config = dict(
    n_layer=9,
    d_model=128,
    n_experts=32,
    experts_per_token=8,
    d_expert=32,
    d_shared_expert=0,
    activation='swiglu',
    moe_layers=[1, 3, 5, 7],
    router_score='sigmoid',
    normalize_top_k=True,
    routed_scale=2.83,
    balance_loss=0.0103,
    balance_bias=False,
    router_logit_norm=2.0,
    init_std_router=0.0121,
    lr_router=0.000763,
    vocab_size=16384,
    norm='rmsnorm',
    norm_eps=1e-06,
    tie_embeddings=False,
    optimizer='muon',
    lr=0.00479,
    beta1=0.9,
    batch_tokens=[131072, 262144, 524288],
    seq_len=256,
    train_tokens=794300000,
    steps=2897,
    dataset='wikipedia_en',
)
Below are experts of layer 3 (counted from 0) of a mixture-of-experts language model. Rows are named down (a neuron's output weights, with its number) and show model dimensions 0-127. Each number is 200 + 20 x the weight over its row's rms, rounded and kept within 0 to 999.
Before each expert's rows: a language model's description of what the expert responds to. This comes from a sample of Wikipedia text that the model never trained on.

# expert 27
What it handles: Capital-letter first pieces of names like S, M, B, Ind, Sh, inner pieces of foreign names, and spaces in table cells.
down1,179,205,215,227,190,229,187,231,230,197,214,215,247,198,213,219,208,181,169,186,215,226,192,198,214,206,180,198,210,177,202,175,184,185,211,198,166,223,231,191,201,204,220,195,187,189,219,184,178,177,192,162,205,188,203,177,143,200,175,242,212,169,227,192,185,179,221,163,217,178,181,171,184,220,192,178,182,191,211,194,214,200,166,187,204,233,198,175,198,169,189,212,226,159,203,225,217,181,193,208,177,241,193,174,184,193,230,212,193,174,194,209,218,195,199,226,199,179,208,226,208,183,208,192,216,205,182,171

# expert 22
What it handles: Inner pieces and capitals of foreign personal names, often Slavic or Finnish, such as Goloviz-n-ina, Cetkov-sk-á, Myyr-ä, plus pronouns he, him.
down1,193,180,200,184,185,228,192,244,212,199,203,196,210,231,239,203,204,201,213,241,176,207,194,199,199,188,174,208,225,236,189,195,219,180,183,191,192,193,230,186,212,211,242,222,201,203,211,211,190,200,226,174,199,209,159,171,194,199,210,173,217,215,227,205,197,186,194,182,187,204,174,196,202,216,194,201,187,223,195,239,202,188,208,206,188,214,174,211,204,198,155,199,219,180,208,190,230,224,178,199,201,202,197,209,199,256,174,200,180,242,194,222,179,227,217,179,141,212,173,213,200,213,213,229,196,253,225,204

# expert 30
What it handles: Middle and opening fragments of foreign names, scientific names and rare words, such as uc, hen, ond, th, os.
down1,215,205,215,183,223,239,162,240,194,218,196,192,174,230,211,224,195,188,235,210,216,185,214,179,205,190,218,200,171,178,205,210,182,220,188,201,191,181,189,250,206,202,204,198,177,185,236,205,223,213,190,180,221,236,189,208,160,193,224,175,206,198,214,186,198,230,207,173,200,207,194,201,214,220,215,202,220,207,168,199,181,184,181,220,261,199,212,178,195,198,190,210,175,183,193,224,214,178,150,210,173,206,180,200,196,216,195,237,200,223,156,189,192,197,200,176,221,198,203,231,228,215,184,165,178,186,198,183

# expert 11
What it handles: Digits in years and numbers, plus inner pieces of words such as anec-d-otes, can-'-t, Gen-ç-lik.
down5,218,191,219,187,247,184,188,149,166,218,187,210,175,202,225,195,218,203,209,194,190,199,191,212,208,208,194,201,188,195,199,209,192,178,183,225,187,202,180,213,183,193,219,211,217,174,203,189,173,195,210,222,224,201,212,185,180,150,239,197,215,217,257,191,219,186,196,195,195,177,185,218,174,179,202,214,195,199,193,207,226,223,202,214,195,210,206,175,188,183,190,208,237,234,191,134,213,204,198,228,232,202,175,208,227,210,149,195,201,197,210,212,183,194,184,207,168,210,184,214,189,161,245,185,199,175,215,213

# expert 8
What it handles: Line breaks after headings or sentences, periods, opening parentheses, quotes and == heading markers, such as ==Music video== followed by a break.
down1,164,222,203,192,199,233,185,198,200,215,219,214,202,207,181,214,213,223,215,173,184,210,175,234,194,172,218,180,188,197,200,199,225,231,181,250,199,214,189,190,213,206,215,211,215,192,176,210,181,186,166,190,191,193,228,218,205,168,183,201,230,180,193,198,225,205,209,209,219,231,209,224,180,202,168,223,189,185,227,178,218,169,215,204,215,232,234,179,203,225,225,146,205,203,195,194,187,191,193,215,190,211,214,216,153,210,205,185,224,212,235,207,224,166,200,159,152,190,219,207,224,222,202,205,202,179,227,205

# expert 12
What it handles: Final pieces of place names and proper nouns such as ia, ina, ville, ro, and line breaks after section headings.
down0,235,205,184,194,220,169,184,171,224,210,204,200,227,196,188,206,178,223,175,189,188,175,178,214,224,223,186,184,182,212,192,189,218,219,177,190,181,194,187,167,182,184,186,235,225,178,184,187,192,212,212,206,228,195,217,208,225,190,196,219,214,185,220,191,207,192,232,240,193,221,213,206,215,173,218,205,197,180,214,139,200,205,206,221,203,163,176,211,200,174,245,169,192,187,209,184,187,188,208,223,196,228,221,157,185,168,217,217,183,212,188,180,215,214,238,165,218,205,232,173,222,204,200,195,165,185,188,189

# expert 29
What it handles: Line breaks ending headings and table rows, closing === heading markers, table bars and opening parentheses, such as ===State champions===.
down12,200,198,198,152,193,208,163,186,148,211,181,200,171,217,194,219,159,179,182,206,215,231,201,203,166,167,206,203,209,176,208,201,206,185,217,175,165,180,183,199,203,193,201,239,251,209,195,165,181,212,193,223,197,162,204,217,182,210,199,208,203,166,177,206,212,207,240,185,210,203,174,199,226,197,193,192,201,210,173,171,248,186,211,193,177,185,151,222,201,190,196,204,204,188,210,188,214,202,215,199,229,185,198,227,193,193,189,216,220,196,213,204,192,211,173,195,224,196,204,152,173,203,231,190,201,179,223,203

# expert 28
What it handles: Table cell pipes in numeric tables and early pieces of words split mid-word, such as Hy-pert-rophic, prot-ector, Upp-erc-ase.
down1,206,153,202,205,174,206,206,185,225,229,194,203,218,167,221,190,223,221,198,224,167,196,159,181,243,209,199,183,206,216,176,167,211,212,188,216,223,202,191,195,207,217,208,238,164,238,197,197,187,193,219,204,207,219,177,216,202,179,205,182,213,183,217,187,216,158,200,186,180,193,209,222,183,186,190,214,203,180,200,184,226,189,216,210,170,229,192,209,178,166,209,227,230,195,199,223,229,180,195,183,200,223,222,192,237,216,204,189,194,187,171,208,226,222,229,184,165,237,187,227,173,225,207,207,210,200,158,209

# expert 21
What it handles: Pipe separators and line breaks in sports and career tables, plus past-tense verbs like was, were, became, played.
down1,236,227,189,221,208,180,216,191,190,180,214,144,213,184,183,222,217,212,202,216,182,209,207,168,175,225,198,186,191,201,201,192,193,203,238,197,219,186,188,218,216,210,173,175,172,178,174,205,216,175,197,236,202,189,225,166,180,200,230,194,229,192,189,203,183,184,201,227,205,210,228,163,200,213,210,196,199,193,247,202,205,231,222,193,235,194,199,215,216,211,172,225,211,200,203,218,195,217,169,181,200,204,216,148,232,190,223,198,164,211,206,209,187,172,234,204,217,213,186,184,248,194,205,220,197,200,168,222

# expert 3
What it handles: Clause-linking words such as with, when, after, because, and spaces and digits inside dates like 2000 and 2021–2022.
down5,194,184,204,180,221,163,206,213,214,241,184,210,184,219,217,181,184,207,192,213,209,190,203,181,217,209,193,165,180,198,197,223,178,179,150,193,165,213,191,201,232,198,219,193,162,188,175,234,206,216,204,199,201,198,186,186,229,229,207,222,190,177,212,203,222,190,152,176,197,185,225,211,191,222,205,209,183,170,204,191,156,219,186,171,180,229,199,194,204,191,187,214,201,216,200,213,173,169,255,199,175,219,192,180,194,204,174,207,183,184,219,184,218,210,184,169,217,186,181,160,211,208,192,236,231,201,169,186

# expert 4
What it handles: Articles and auxiliaries (the, a, an, was, is, were) in running prose, plus some mid-word pieces like l-ined, p-ree-xisting.
down1,192,176,197,168,224,205,199,223,188,163,181,205,176,204,168,224,204,212,201,217,183,229,187,199,204,218,191,226,155,197,184,172,210,201,172,174,222,202,199,191,164,229,159,223,208,190,222,211,208,188,217,194,222,221,166,195,244,220,177,195,200,180,187,212,190,201,240,193,181,196,166,190,186,183,197,192,191,228,179,240,204,181,151,235,202,209,210,236,204,200,197,207,153,178,165,155,226,199,213,193,226,207,202,206,174,212,200,184,215,188,192,220,226,211,202,206,182,220,195,217,199,176,197,184,194,206,206,193

# expert 13
What it handles: Prepositions (of, in, to, for, by), especially in names like Bank of the West, plus digits within years and numbers.
down16,202,233,189,201,193,186,210,185,210,212,177,209,216,201,208,210,170,218,192,200,179,210,187,196,192,222,188,203,186,201,197,208,190,197,178,223,212,175,164,200,209,209,187,165,178,180,202,207,173,206,202,186,221,203,191,185,211,214,228,171,163,205,203,163,176,232,161,211,200,238,212,191,211,220,195,190,183,167,180,182,205,215,196,176,238,193,228,192,208,160,216,195,215,203,202,220,188,176,202,163,175,208,203,171,211,253,241,192,188,194,235,211,177,211,199,175,182,235,186,161,219,241,232,219,224,171,180,202

# expert 2
What it handles: Middle and end pieces of personal names and place names, often in tables, such as Feld-man, Ramach-and-ran, Vele-bit, United.
down1,202,192,170,186,209,170,213,181,218,193,245,221,207,172,218,219,236,190,214,202,191,162,228,186,205,210,176,186,169,202,170,222,198,210,235,200,205,200,218,210,219,193,201,159,187,193,192,214,202,188,217,182,189,207,186,175,195,226,182,192,192,221,205,184,243,218,196,204,199,194,200,220,179,223,180,234,198,220,209,189,174,190,229,185,191,161,236,212,192,201,215,194,215,234,203,236,229,221,226,212,197,209,195,195,221,192,199,199,194,226,184,206,194,193,235,163,191,179,217,159,164,217,186,148,194,204,237,193

# expert 16
What it handles: Verb and noun endings (-ed, -ing, -ion, -ation), past verbs like declared, restricted, infobox colons after State:, and degree signs.
down1,180,228,191,241,201,179,187,230,192,183,221,187,177,210,195,244,248,238,208,235,215,210,182,216,209,198,216,204,181,208,209,216,198,179,203,195,204,188,202,172,176,200,205,178,196,213,220,196,205,198,212,206,175,184,181,192,172,190,154,234,201,204,184,191,214,201,202,198,201,204,208,214,176,201,226,183,193,208,196,161,221,212,213,227,184,170,236,193,204,184,196,192,201,178,178,217,207,195,190,184,225,193,247,228,214,190,236,213,198,265,177,237,229,235,192,171,202,182,203,210,198,202,198,177,166,190,197,175

# expert 17
What it handles: Later digits within years, dates, coordinates and statistics, such as 20-0-2, 201-6, 45°3-8, plus spaces before numbers.
down5,190,218,179,198,189,225,207,201,220,199,177,178,249,192,200,199,208,223,161,204,166,204,208,222,219,187,203,223,220,200,180,170,210,189,179,228,204,180,177,200,185,212,176,217,198,223,206,192,203,213,206,213,172,186,190,191,199,211,198,221,265,191,213,203,224,209,203,202,187,187,178,217,218,230,186,230,198,193,228,160,198,195,191,189,189,245,166,206,168,189,185,211,185,214,224,166,194,185,186,209,227,230,171,197,202,198,200,208,180,164,207,211,206,175,185,166,175,188,187,243,198,179,162,225,201,154,209,200

# expert 1
What it handles: Possessive and indefinite determiners (his, its, a, their) plus word-ending pieces and digits inside foreign names, as in Ery-th-rolamprus, encirc-lement.
down0,229,205,242,181,192,194,141,225,199,210,183,163,170,231,195,177,246,203,234,198,220,203,200,203,206,201,193,179,216,186,207,218,224,157,212,203,187,187,215,202,208,195,220,204,196,204,171,181,203,159,166,209,157,211,192,214,201,216,187,195,221,208,225,199,205,234,178,184,220,192,188,234,174,219,194,192,232,240,200,219,195,205,196,152,189,204,219,222,196,208,190,204,195,202,200,205,198,221,224,183,208,181,186,220,196,200,205,218,201,220,238,227,199,181,192,196,209,219,183,247,232,196,185,199,185,202,183,166

# expert 19
What it handles: Line breaks ending table rows or paragraphs, list hyphens, en dashes in scores, and prepositions in prose, like in, at, with.
down1,187,254,214,190,205,233,204,166,204,206,216,225,192,169,201,158,210,221,216,167,242,161,214,208,182,175,225,198,225,194,206,177,235,200,212,213,204,155,200,226,209,175,176,185,147,207,189,201,170,204,183,203,196,206,197,179,174,206,180,172,196,204,220,193,224,200,219,208,203,214,164,195,183,226,175,183,188,192,205,214,175,216,185,221,201,216,160,211,205,220,215,236,177,202,184,199,208,190,202,198,200,191,179,202,165,197,208,214,167,200,184,178,205,209,198,188,195,204,176,155,193,203,205,194,231,168,196,224

# expert 25
What it handles: Digits continuing numbers in birth dates, seasons, coordinates and scores, such as 20-0-2, 45°3-8′, 2004–0-5.
down1,203,204,189,234,177,205,224,211,225,208,196,214,158,220,205,198,193,184,195,207,228,210,200,192,196,189,254,217,205,205,183,206,244,168,195,248,208,201,201,172,225,185,210,193,200,220,216,228,189,191,223,215,198,222,205,160,204,238,210,218,212,166,207,187,200,150,191,190,222,187,192,204,198,173,208,235,211,184,169,186,186,187,225,216,219,217,180,188,213,209,199,210,178,220,194,201,191,213,191,167,239,208,202,214,211,164,189,215,211,232,217,187,215,225,207,228,214,227,183,150,225,187,215,216,197,214,177,232